From a checkpoint of a small mixture-of-experts model trained on Wikipedia.
Size: width 640, vocabulary 22283, 227M parameters.
Experts: 400 GeGLU neurons an expert, 1 pick a token.
Training: 541M tokens, 8256 steps.
Below are experts of layer 8 (counted from 0) of a mixture-of-experts language model. Rows are named router (the router's row for the expert), gate (a neuron's input weights, with its number), up (a neuron's input weights, with its number), down (a neuron's output weights, with its number) and show model dimensions 0-63. Each number is 128 + 32 x the weight over its row's rms, rounded and kept within 0 to 255. Numbers have three digits each.
Before each expert's rows: a language model's description of what the expert responds to; "gets" lists some tokens that make up at least twice as much of what it gets as of all text. This comes from a sample of Wikipedia text that the model never trained on. Tokens count by the router's weight.

# expert 16
It responds to: Passive verbs and prepositions. Past participles and prepositions after was/were in descriptions of films, books and events, e.g. was made, published, released, for, during.
gets: " for", " of", " in", " as", " on", " and"
router:083118146160168123126165093090104132130173127117171114120088107123111140091121138092119140148160139114132171193106145143165126118081172102117190102142056104114185157055146179136082086128087099
gate0:135160174146169104223158151107090124140186158119106105144075098223137106103104159128098072059129139141098089093048148156153137069153150141191112122138137118091140115088130154094132110075147118
up0:165016183074122149163135099125169151130129136179074120177140109104154092150107162143097139133069105159085154137133150064163086134102093092181162171102198175155159101142119094105118124102085168
down0:179150127118126191131125147212149163183099151140131156119073162133108104099092120156085127069143080150177155104094080097127120169064163140119105147149160132150131100164112129114158182097148150
gate1:160092114112056119176082112112135143066144093175138151134101105160134114074141121148091133124142167099100116157093132095126101121095073120110121157126117086159130138153133136043079098075152087
up1:128201146122102197062124053124123144110153143136091121104123098102120132158099148152156155121134098160119192136085095092071141170083147089066094101142116110172108108122155108128158109164152158
down1:077166157090093122121178123114138227106089088145142117109141086068173112161110129070095145093110109141138193182174152071135112082095145103084137128108089121131107104089153122140084105190081109
gate2:139135071102117152161139110151133110129130124089119127102164205026093100117093069150100108161111099062203180141102148086096125089149149162133120129087176115205111061138201108118141122153069129
up2:107134146083122130170106146113102108136116103151152175131145169122097108121153086096102127124169114144086093164116091094116077139129098148103103121118179134135141189178079088089101072113123122
down2:179138117166128102142171134138133146072105109095131154094126142170097138137073109075065106157115094116102154113113108122197114112166125135074142143086129109099179180172123131105180155161097067
gate3:081135136130116106161120167134136143120087156113102099161136082109092085117138111138092058123140114124161087066097139177057066141146152146170094096145158088104131198067110154174105096118164072
up3:171130109131124155112148144110133117084110192142163166166064179143161081105152121150188152133107136100116122116134151076162159133148182075066153153108101116100171100190142130197133121150099147
down3:162113079057174185143130142145146094136109104148165145100115098133136146137061119092133142165117065140126146108073072138150129108143144141135131153120125104112146125115135169204142097147126103

# expert 5
It responds to: Table cells and dates. Pipe separators and punctuation in numeric tables and lists, and month names or day numbers in dates, such as Born: August 18, 1775.
gets: " |", "|", "–", ":", ",", "."
router:122173166096121103162149097142160089112092159111146199169146124149088182118111137131122142122133116172134150139105135105167175139002119070102153100126108135081153139092203145124155143107127064
gate0:140157171115150082157091172133123178071143107122146140077153060143159145188114164111135131140134112185191145112074102164159066135091123100155095122126069176154157117121167151109111112064063116
up0:119155127154145134190124116129098140111122130166201119133155149141107139145177187104148123079106145137194146164110104102113125171172165195127167163142101126117083172123084067099137094082131114
down0:106124078138133109126149081084129085111141109163118110134123118127094113088157087194118099131194103119098128101130140093163116187146110079142158163135149136110095151119169187173128142158137161
gate1:148107124090157098178162108158149056104144109137112183181124122184137174144130081089098118131137144130101107125155097154120110183179131129122164180100189156146136155152118122117218080068129119
up1:087122192146132105115116142153127164079160130088153099166050121072106106163120107076140162080187085092138169203087127139138093136153112135178137124124104144152074092108139180205114153152101162
down1:117146100163112134124112121182122108124116066127098153145106115173107125092113157142133074117091122107097161127103064127041127210138124109138171046158053128147129024132088155109114116107108057
gate2:147178107106144080079090127154148157121112119101139128149101117126140177107160096135123127169102159154128132089111125108135174159153159168103156079133090121139149175134176156084147150104091091
up2:147119175177148146121114112121105149096115067168076146104170113132127171159111158114222112154200106043096098123153143149127095086156118131095163096091117138145123039080061095113164116142053139
down2:150091114111074098155137131098203239170131123117127117107171187119120108079092112181155146164051163209126141124153115188133134127145087163125118158170095084122122092105137150093140176147126138
gate3:173143167060108104193136118101163149134116110073132147149117071151193111117123124143124160173139141065143135154104168089138097115045135135134075136158145042144126087158080090086145129196104102
up3:148130075064145142135091111124111100130102167086109159128115079045149132114124045121076142148139111080098121166133135126108178092126167132087094121140155160107096158172106086103149126148202125
down3:121061112149139128101159131130136122086137119133153145124149144174076113159202110140137103087058128185054101151108182115111100114111127193142074151122150106162092149112117078122089105102116104

# expert 12
It responds to: Infobox fields and scorelines. Field labels and separators in infoboxes, tables and match reports, e.g. Born, Died, Coordinates, Genus, Website, and team names before scorer colons.
gets: " |", " by", ";", ":", " Born", " Country"
router:104095149204166140130119125110089106136137152137187128105075094165083144152105117129105137147136158166133155150081150078095099150090163082191152109120115101099152121115137191108157095122121131
gate0:171157075111139118121101084086149111147166099160085179114094080109106144055139172119110090133073166117116132056120127123140154099104155170143065193087134113146164123186074128106131098177143105
up0:121109110176103114115177154172166119100091112114099155170122110105124147133154137152178134054091162128160167151152143167110154194140126129139093151146193149120118155090114124136155161119111116
down0:081122134126175130085119136131108113112104137104146167143159135097073184035142170066162182088153142147088139117161103086056134103137133100089107096072150142116047107156129152135119169129135133
gate1:130123111080087055163156100108111087156112130125152149166080171092145131147061125145116147081136184096133144104146199146113134145144101144078138141210129120142133124117075083092151118196128130
up1:144103131161167110097194120139134145121110162150131129119082119157126126073075132102094128107128152137106074047133124135128041159182100167117136094122086132115098128109112136176144135117143127
down1:131124149128075144116165130142073132123135107148184228170161098119154125144158152125092145095126123102111140113155174103115109142118066103130141171091102177118085077144204116134104220080142108
gate2:091116136094166095081129097153218143080135108153098133110090169137108166143103151172147136178114147070134146117107154085103156116114180135103170131109159118131093140139107111202111128082181075
up2:079121104165134144099140179088115137083136196109121113132118140116097114088143088151127173085172133091090066120143119162148159142121136122124132091168063079186163137111171105145166169140159155
down2:099175069082091141104132085168155088079139180143119150109088144154089145115191191154133113093144165070095126061124128153111138087151213208165096109089139148114182146136165126178119161163089155
gate3:171076138122126124163121143143103186144118124138156120151100119130096135170157161131149173142054140157113072057113181136137100115086123103067151062145113120177164195170135094100143073126100099
up3:121131115124122145093082078094149151165105146118142119122098149134159101144111134127100117144181132137167175098115080133120074148162113123128199171098201099187082076052158120149128143094112158
down3:101151144111095094092147095074064152124139131128114147126118089141175122084143142072104075161104151110154124119148177190114153114136165192096128078093136137141130103123131105117150116203093117

# expert 9
It responds to: Quantities and census figures. Quantifiers and counts such as several, many, two, and digits or percent signs in population, census and election figures.
gets: " two", " other", " of", " all", " three", " many"
router:168116151166182100144239088068119123109110153126158125165088127206113107126098125125162150093185158086087181163149117067085150087085189108156183100192117073108155143090135135108120104154150157
gate0:125097148088159167168186141166151198141115172143138116130148093117138131146120192174131113106147131117133140100081107109137097172108140130168125096110119135166127102097188132151041078148185147
up0:136111091056151146173155168131141052120157143123102159150082140139119127141137146137137108128129128125112135126071116151117101155157128052070108188124122118162136173063148123101075183112103179
down0:127182127126105151123117118094068108121078147109185140133102099100101106156173148183160094090112081126126101086082136118137107121090117088122114126152127125125148129100135133157058121158173150
gate1:157158161131175120135146147166165111129076131145137114148103153090129053174153153131207127118150120143138155130136185133145150106151141161130143171133137119108080145171157138127152105093162134
up1:116045090150177148091078149141086181153068100076147144125171124149162146097086106144144082122135138187126154149163087104121122131095102091144152148076162156156133110077128172089104117022132100
down1:100164092128127121077116159115167127136145130109112121086152078139124156124131081107144114143127123120167131158099083136090097128105148129183128141125158126147079101142155128149084155088135136
gate2:211115126092142183153091088142120156144112070091159134157146111083111164129122172121177043103091165102126149114124073137077099129138126126143107194098154180192154118115150070142140110151115119
up2:108101125126142105189114157166063136109112144087124107122145101113110053105160111156109111141044115175137148134183099093137127140104212157169148125154096094218255109135081057154126084202103134
down2:111130157178070139111092137135142180080104118148059114124117143072156096150121111178139099090084073181151148107165099165129165180150098114129161163117095031089120144131105158112115121146143136
gate3:097175125124191114125150137142136160150118154122129188177118100157120095178139174107121114108177116139094120101133112147130131144117186160150171143134160219096108099136117113112110083099098134
up3:137133126128127103148168056101089096114137079138102086097191177172104068153145103117083164185170117085107181079133141146096138133111105073132084112102135122088073118153113159057104089152111117
down3:104146107106120149154119138115130166154125106137120151128149174119110124128047112120157132142078104105130115120170115170100140162141129069103124134116157095128155090090120112155106187112174111

# expert 19
It responds to: Articles and modals. Function words that begin a noun or verb phrase, such as the, a, infinitive to, and modals would, could, can, must.
gets: " the", " a", " to", " The", "The", "'s"
router:146107113143169134132220084112118124106157134100127171204104128153108155145129135137135107167154151133174146148107126120122161197062108075193117105164106127067160149154183181092115131187085086
gate0:113121074101163127160137122137107154186138137128145057134145155108055129116108076148070128123116115116151157123158111094092196177060134086178133162116119138107119164115126145169095049138103183
up0:149148091137140100160115099138128163151112119098173114097095119134122149133133120098128123099086059111148108127131112167190229173126145162142128112148089065130159147116107113122129141108094167
down0:148144148090176103055087182175156135133168154084107144119147120078153132093155092198115122126076110137092174107072073103105116087150104143162216131138144126100069093102112080144101148178184072
gate1:165136134094079114117087189094142195134114153127163198083182134185137178191147102185126193152126122146138118108087131103181174127111118129121121130077183115096133166133192080176122120121159130
up1:100039194157157143121093132100144110120137064120159112128123168165074175136136110067087166160086107177117145128139174133157111129153203111112110165117161173139033138143117112164168067199079138
down1:143139138121080116156106170072200132130129138132110119130169093161100139155155124093141056060150111108128130150145062169148120191091166101122104171169058176088146115076152134172071157139157106
gate2:160074142098121146132196144124182120106090136145090088079088139169124103179145115099076115113104111114119087128133140152131141145091157181186082145123169154131182107139169185146106145158137171
up2:123150132154153137110120203129115124055120112157101122106133096121095114092169143089123139107081188137082143111145158148095139089115139106100166078128125111063099116171145148067196108173109102
down2:137137094116082133150092184097108150101125175126148141144145160105111168108156087110132080149138105137131154122118130119163109144173100108095221110171084181122149155123122089099183107117126082
gate3:166137116177164072165141162097135155047146189120162153116133107093120134121162184180113138171150113109099112130176161130134088167204132081065150160099154125170106110097130161147108122113079085
up3:107162149185121108129116156128090112126059091117134121124197151122135135150133182105116095137130109088105158125098147094175151126223120113097137103137152169122085115127151118153192124136120094
down3:051076114148153107091127126107079162156038074083165127092150081134121070083106134181113102103156196111131158196073178194103129162207138110121095156171137033196072128101115115126100077136146152

# expert 8
It responds to: Capital initial fragments. Single capital letters or short first pieces beginning unusual proper names, mostly C, as in Cádiz, Curaçao, Cebu, and other foreign names.
gets: " C", "C", " c", "c", "N", " G"
router:147176119086110148100144124140097103112173121098147139159126066166146115114101164101113136181144188137126167162164152068099138140121125087162180110175099112118149112119183148123115077114074112
gate0:087089137110159106155127121099154137132190122069115169141109117099095122018111150119119167186129191112163142185092158071134146122151151129130082138168112132154170128103153140192147158132166073
up0:091126119150116149106133117152231082172160076148229127180111115056086179092177158183160134148091069133170146099102149123158160165112148065099098138134057165103161102163136154183153151111180129
down0:115086176128150123118151121154175166153174136095137174112075089135146057134166091142152143135164159112101120118190145210082134151102088121125135114130119065105155161178093178076222148153165076
gate1:138139173188135182105137100112049100132113095133108174177126196159183130150177112115121164173125111102128130088136135093128145121095149127169112109104155144105121157078115111082068097126174140
up1:078089097135153122109152128132103122109147158153153112114142082169164165189181130064098133111133132168079160102156134118084179116113125173122148133119173083142188159100115210107116082160153139
down1:134093135104138127133104142207134125095147214153138118124109008096120201126165079205165109147106184139103123108170068134148168094033130088127163101123099140146218138122080141129191128157109096
gate2:154083079089097135149165122138079139171110125173154092103117124122185147115123091094156130107154125145184105152119131128149149152163197112146178138146143110167148112123106077123110166152125117
up2:121167211147180140104139138106142141148108112152121149074106150117115133138093170192138123132145120107136154097139089134169097125105180125165086160150133104105148070144104183078150098087132165
down2:184140080134093135083139097191114199103127178099134176150112133124125134168129124178120053129128169097159130154135181159063122109070148120136130152105148102077125122157108175097163189165134152
gate3:215173100110174114096162172102158173119105126068102162156142111154104184185136122107196119141090143102124149098095136229116063131164105116146158113099151117155089150146086077169106104146117096
up3:167143145169153151165126128173131128141167119162069128047137141098058174183149157128134133108104130146109076153107167132092127136083141062170116106118159156084123087127113112084126047217094077
down3:096144126128117160143160161081069164136112108179208111107123116179135148062137076147197187074122134145097120101141108079128164160073155117121156174145126108138041086123099097103122150096183176

# expert 11
It responds to: Name-initial fragments. First letters or syllables of proper names, often South Asian, in film credit tables and cast lists, such as A, J, S, Mr, Abdul.
gets: " A", " E", " O", "A", " I", " No"
router:131163176100157140132157102084116092112125128099145177171122141169097151116120177049134124189125173116110162206131071110136165119113124133146109128189142102081165189065129158120113091146146143
gate0:149103121139127072151126171110116142102147119136085156155066127093057141129179126143058124081138146129125113116101184169138147109159145140114106112162094067116144156134146141162126115080161110
up0:133162114102129145141120168101110132127175139141109174120124145094158077118182133086185124109152117171065120136084121116188117123126151117089169066154107171135108100120147139076161067122187103
down0:107159150120119159170109149098115106144086140123122138123134122163106146169138112113158217073093133199107116186139163092097143177103140134150198109092071137158070132157169126104127123171154103
gate1:159144091092077078160131152118142165163136097141136118108160099120126150134176130158134120225130163101137139125114100112175095129137132083146092142136146052110132148145129105118096076135124147
up1:140138149116125080183076173173095135122103123153155114077095161171159130073140081121143038099138122150086106135136137189100109117094078075165097102110104099199095110104137121200162119099161145
down1:156050160154104145188134123085112077079134128143141132132095079178155082119198133127084143090125070122132165148145103117137155108173144188139088134104151145064099104117077100090099124168144181
gate2:141200173103108133121139099044160129136112153147132133110150129129169125154138196151053059136136124122113123120143116080143119148142103079096128138169043070152152183141170118064153123120126144
up2:085143143158184101110086137081119113172091082133115140118137066125131085153143145142138092107153169087077110143141118140146181175129139143136102121102138099136173119107103100124104130075118119
down2:099099142127139087121144149092167123129195090147148137173067066115175134138168109101145121058146114120082114172158144129169116131208147178121134229101151195159185057150137110130120138110174143
gate3:153084112165079068129060150196145111113129168106129074112151120160071129167125123081069087077130102182157135147134107157121183159149107147139123050165202152165095122099183149189116157182145134
up3:103136115124122100149168148159211134125206141193102023187096113098106147147127117133109128104144100153121129131124130182149173077084141148109147147096073125136191083142108117128104157049135162
down3:074137201142138130090123083094131124084121073148128160128142124162120135102152206131118121084141062127117168117120099142119117139087138149047126136124111119142149184140155115139111185162145152

# expert 0
It responds to: Opening brackets and quotes. Opening parentheses, quotation marks and brackets right after a name or title, introducing dates, translations or glosses, e.g. Sergius I (c. 650.
gets: " (", " \"", " ", " [", "—", " '"
router:136131140159174115155154086089048146154171114139139148144126087134118136116098147096122142142132156140101141165145122100105124111102099059185138116198058116106156149133156150086127146170078106
gate0:119174124158183144152128106108132092140116160139162189131148126095102101050152141102125139123162142140132112181174159125152152085158148126166104154077118081088180148155178125142200121162120114
up0:101173127200087162127151097124145144138130068153120084146078134120112108092097088096179168176086112144099133133121092093144134083188124211137166142085130163180126152143130090079127136093129110
down0:111094109150116179097123114099142148173136127114085109099106095125164156110144169101142111093139135146075082150091126110131119172146180148170146127115143086144103122123157078099108172138073082
gate1:110145159069090125136147129114110199094135157171127172137114129114138094093064132109190093147180163103150178147133106157132134185097158149130144080199113172132134116126090090130165115117196127
up1:109145106137147105133147088096186084133114163144139161147075146111090128119105086126120127140116181162147109123137116116138152150141087173107165107111172144152101143145087153140123080193157092
down1:137154106150181139080131175167166160104212152152088105138121205162205088075161080145097187092110116159101136137148155113139144165152148197189162093175154089114095165124147146142128125164113178
gate2:173106094112130169076063118084060102097145157224160052171119188100124078092079121164085105169115115151078102092092035144180078100124046130112117095119160106194149106143105087162197113100088149
up2:109122139123140088094125117132073116115122153079153174104069108157137154135124126136168093076151137112135188140171129160187154130120127128105169130207115169149134089129113099103108109110144097
down2:144142203053196153143123200102168164145129148098178168170097153132106070092144161130081117133171120137180130129101160055150125158080157104047135102109139103169101134120085195101108104152146165
gate3:126149135118137086079181159115135135088127132139120156091089107074130069113141163161129108117116203170146097157100134119126174108109233109177113115147164157132091124084162129130110172126109098
up3:073107135141102117064075140166123103153157118130167113111104193131164100110131147111125062136116148122055137097098125124139091174127127104121111171120157102136153155181134171150033182108143166
down3:087144162113150046127115170123120120104132143138162081158160136110149111161184163183122147113152150135122149115182123175161092123096107122145134115128110169161090085139153129153140140144193142

# expert 10
It responds to: Commas after entity names. Commas and closing parentheses right after a place, organism or organisation name at the start of an entry, as in Boké, Guinea or Ernen, Valais.
gets: ",", " is", "),", " in", " of", ")"
router:132101178156136121183200109153069103147151170099147151164091134173140153108117134090114115133101163105131212151139095130167120108067147068166165114191095131155135150080125184134081070160099070
gate0:142195112140061063182170111126153152104099133123119161050137141147073096183094170140150102106118166145146178092168166192171166061156079145093153109115099150139069152127095199160134130127145086
up0:142112121192148088186119171131126118154096157116137170129126122171126128104071108137188153154070159088137106061137198103134162149155118157145124124149125131103127178100125140146141118094152140
down0:111106114124163163145132136133116102095163151117134129132183144123143107150078118064120155144107128068123177090169127102098104114173069176190102046174129132098153188132107123185131130095116078
gate1:128153161177131155111094103124114112171147147156157170101076161137148151166110166202175134122163147154098140130142125124186065132134126152101092089172106172161104170142143161128106146119102137
up1:136062115113150075123154130044123158124094108160136102140128127135149123140080133126188100102123164089118134121096114135110166145131157077164166124113093102148140072134124121148147152153088071
down1:018144118032190110110206112135089146128109113143143130166078191116118155148179119079126081157125175165204063159189163114159104129161056121112118115134173112197127131084145138221131091121163107
gate2:151064130124164165216143093060111126102063084133203126176135117183111121132136109091165122104156076103166118112126164112134104163090153087110154186064119159138109076091095098138146091091091065
up2:034173140101164085149089108159089102140078086125115177137116186107099132158143143166137119119100146144189107092180107073130076108104108159148153118154049141126147150135152109104196121050171082
down2:086149146084126159099141120136162058080125103156172119123119167160146083151110156088135150169130146083188146113160136138129131061147113115183166108117119167180094129119134098196149094124155086
gate3:096146135141154169155144131097111059174144151163198126148163070121101137114159130128122107117185092131074172131152128125095135169111084093152134076113130156106118141182102143063135145153037096
up3:116104100115171100063101098103117167166146145079120137165114086163139115148137125170083112148149116107103140053139141139107149085152161122144150149188117096151128115150168103080095112146130109
down3:116104138149149096155114132164132163197084121139098091118123155154093178110166086108143080147080080154115122132125106125133100087114074123127120094092078090134193107134119139116140114105120090

# expert 13
It responds to: Clause subjects and pronouns. Subject pronouns and relatives starting a clause before its verb, such as he, they, who, which, and auxiliaries had or has.
gets: " he", " which", " and", " He", " who", " it"
router:241164157114182053255171132061011183122140178047154143161106109168111151120140111116100071140147169154137152174119110133116181156136110123125190095189126099105162140141145181125094110173110151
gate0:085082021128137119162109142092114136127166116086092142196117123070129118087089090184153181101136036107127071094203133114134105165151188112072142062123133115087106134147116088175143162106113167
up0:149133133079052161093152097119094139188175106119198118141108058110164170139168130150060092088080124111151136136126132123079125125075118121196109140125161164130188149100145105114099149101109146
down0:081133132114090145156154165115111101144092150119074128163147132156113102129112165101137143143084159169106127200125129076113116093148095134154089147177099132102110177085170159114200072113079068
gate1:140125136179129042193129117083107094120119157101180151138075136134152084134136200177127092132126125139113156194147088097146110092190130105154132094154138163147124162140148161110150091152163093
up1:145164128139140144122175067165144168109133148084050146083101083117143117115117162131163144153078126068119089185090144132159174123041080112049132156097183108189154130123119165062133093118095061
down1:126093165099104115098110177082118095112131085122168194151048096138147074136115167085136127116150124122141162108136122079193142100165141082131149099179131189155171161162128095142141127133160099
gate2:122071164194154102118166147102143113123149171113192188167201130123104178124147168125133127172119114118150152138109139115121107150186171136128098191135106140148127116103141105180165179137142099
up2:166132170096139186096208139135125120152060157138112093099174145063168165123135139123125111120088133085099121100148139099124092048081077127120129142159140127095166083117108124130118170148085153
down2:114145192130112187099060080149085159134101128125147137108108107150152076131116138155191160147196163217126128141117126152122087145000182170087090140115147153165090121124137180140112109083119127
gate3:145104098180178099152118178124152122148087191137099097106190136113127184146160145130097145098154143187125113097086134115061113170127140105125108083035164157148112120123071120077067160095125091
up3:037091142148094166119098102128180087121110100143075064155157149113138099117114139122145124115177123122184154095121154093142109134199100122125043096143092149177081156103119128093199131066175100
down3:172115114072104120121093148134140044137122085118143141101113129148129150113186133110127113090058151130114120156107063103164117145185149151120158141104133151159141167205125188123183129132153154

# expert 2
It responds to: List and table separators. Table pipes, line-initial list dashes, and linking words like and, with, near in tables and lists, plus country codes such as GBR, JPN.
gets: " |", "-", "|", ":", ",", " at"
router:137137137133134115170121079103043146121157205130130114161143086161107136071075175108105120149134139155128159117159109135127118159026107084142136107167127141116114155151173217123100104142073120
gate0:117071115094102182143141137098134137193173096132126117098109109116182122146127128177118130135119105112148132149124170202104165086119134119194123117098078129089097083095078105110178097078070116
up0:121169110085156144131150091169121145110104100101130152168124106144150102145132187135132093132104161082107140152091126190164152131127085070096119155159133107126109108183125120148086115128105148
down0:111181113134181131096097088106178137142105094121168123169208121081166137114158100146119158138079087139095082066094215236090088155144193157084140121058133175124086106162135091042160140181119124
gate1:162144134134105128211129096135093109065127100072089099147118120170151128151111111141097119141121161095140087159097159127145129171084166144133130083107183140123160210103140099138148122184122106
up1:082147141111206130114119097125137138100102160147094195121176154136124133144150126109158111137139078106121123121131145169162143102110127076118086158123150109105169127105124122129145155110168131
down1:127157122099131094146120169084159138129154068101126123159131177108127141135149098191085154147086093128114115188129126102172134175149102123126096112132148128137135070107106152114168155183129094
gate2:119119178170182155189155106131154125110149064146096129140183122178145144106130120081115127084174161150144136141100093131091083170109127118099071135147134135134109131180153126104116077100067156
up2:194145152145101102142071069171069095102193121151099114124126177121101161085143086129152142163120077175165149083134151104203122133121104115159073142061103141097104112108089160122180127155076126
down2:144095112160085103078156125166124140132138170126182119148097102122096180133099151126141106178110157155164095121112121154157090118111158088125209096120146145129116152120112120124104129090141122
gate3:075075091168148149153081092162105148169151080148115188109148193220137198112114109075074164163112057191133093114112103148053126079138090105157083100156118150114085132152140141117137127175132174
up3:137118134109196135183089121160117177111191103134122145166124134122147095120136125100175131128099122120125108132140179171152136134171098090108113151134072154085141137116146097134171099084143116
down3:077047136124065141152173076137128171169076128097099159145121118110123121168119118124168119104106122119137129175044112137116107136093150112113175118079176122154126166104145123073071126126165164

# expert 15
It responds to: Copula and taxonomy. Forms of be, especially "was" in "X was first described", plus Latin taxonomic endings and taxobox ranks such as idae, aceae, Arthropoda.
gets: " was", " were", " is", " be", " been", "=="
router:148137179131191116143168111063084176154129138061145155158092082107105191124101217119079092111091101121075124139181082078138137208116082063172157110124164121119172107116112171130043096156135095
gate0:111095136098136132178069157113112064106089157121125145136097122177154169108095164201142168132120079139149116129143111113119131120132137101170139224127127139138173114147109099147129135096150154
up0:118068094147170086133139090117110058111105119126130152150141138172141132102150144129159093156110153123131127147152084136087141070165157077140078115098161023127138109147169197141136135127136151
down0:117136100111094167099139105132241089129084136179131117125113137155132129140139165136137155034128174097091157108117144099102131145117164101129134114107158119137158099119138093118087149105083129
gate1:094122134121168086118093121133136150182157172157078170074080164192091162172098133017097146132099145123136164173084068168134158098137127174183095094163106125072099130097139130168162164084121137
up1:104112141134126112071144166115053140165104143151158097182191138172139190146122129119148152127086136180078192109145082092138120096138102164045191119096111124152175088164142124141101121163182112
down1:137147132137152073211080106161173161112062083147138186172108159147086226156114179124167104112128114124156131098136175126175138093185131101115065087159071155178165135155157043109110160120119104
gate2:190148076133096081068139108091117112097093131180096145155102133131146162135091148105184099115113074110101189174162163140144167151082066099183078059135128089138145109100199120132146147147108106
up2:189134081162058080105207095090104037117141108109138203075165103126110123155125137092088086150149058121061174142137100074082120122124146115109131126183179189171099164124079156091103102147148121
down2:133160125063136045203196122143124103195139096092094141118123129192150098136144139161053107148171154103096151114149100022093147115114114116117081132133148196165156200165165161128101118145154135
gate3:121151142074122140092128116139131218125071100193081110174064115184146144131144126124188062061123096175159106135129122141129102107163114073178122114093149108172134178141115163215137047110167130
up3:161066088077084131117172103206160021165107196151143130028153143069126093171163146128142167152155084046135089117111134088114104097086151138123145150070147129111150084134129114146133103128105165
down3:198143156104110153196250221095144157104123149131172107115123113130148154162126138140087154133113052089076147130102080129131089112130180132126131150124093166096119101161089119087171156077164069

# expert 17
It responds to: Ordinals and coordinates. Ordinals and suffixes such as First, third, th, words like New and United, and degree or minute marks in coordinates and street addresses.
gets: "th", " United", " first", " New", "-", "″"
router:172097169168192137162152093083071114128121164137168154084120097133123168105101150123111109163203215128118127140146147078119128143091174122178155096151097113110155140097079130098124110085082161
gate0:160131125144131164086119131113137129125098129159060118149059067144092150153068108139157140103155132161134132092191195087078144121107141172156124163105136142129164170091109111085130152109113131
up0:197129133109139106174173133084144104143163066157166106160125119117117138117120176120128148169132110118118127192108046144111098102171086079047129121130126178149118180055167072162153142132055153
down0:108129124124134107143135127185103151126108126110118087166152107126126124100106099083108162172153127108190159069054166097114179129151140139142117145110108145099145143150124121152132158150168133
gate1:111111154125161157101157119161093086069093147078124041141099170147130140157123141175124147162117129103141046113172109156117078105101121108112120158117099116139109080152113099102189121173110128
up1:110138218139161105163180102104104050120171086153177131137099095133111137153140123163086142125135145132114101184087092125055173120142142118149163110094164159139152148119079181145139149106075134
down1:171144122142137115111172168101067106119194203101153100133097137127118069092145088126082130103138079125142107153177134195148102166157187076093115171158176121155107138165191134143152075180143153
gate2:149138123141141084184117084155165112097159088157141099128120102217125105127125164109114161141095118143072182128121100158096073198165178119090098151154088179121119193106091148145132144107153097
up2:128135081152129160159141178125165143109113181130127127096140071108106087117095161130080106147160074137131105123179206120119147092117107133093138118128106130089146166148188092105105114095103107
down2:128134112112086164145155142175158163157111105178128113126108092145057123131039041112093169152101160126096126133125115096150144120099080077123092167112107083148144141098049126110144079131128122
gate3:114130122127165106176114082153124097153138137148119096155149157153153100125142163127132148075161045056040156115164205120125139109069170155082141145094205143064199119154104081104121091120132114
up3:150113137145112080097124072122097070114115102142145165137117169095109142146152091137154092171084105096158125166079098191110107114139157110185084203187135107146144147155137051137100128182091161
down3:149151114084146095161059144086108123114143050111189157102092104120127150140122125196113096107171114113071112147126184142125131111146135126136117098143147112126108174143121175165109076104123134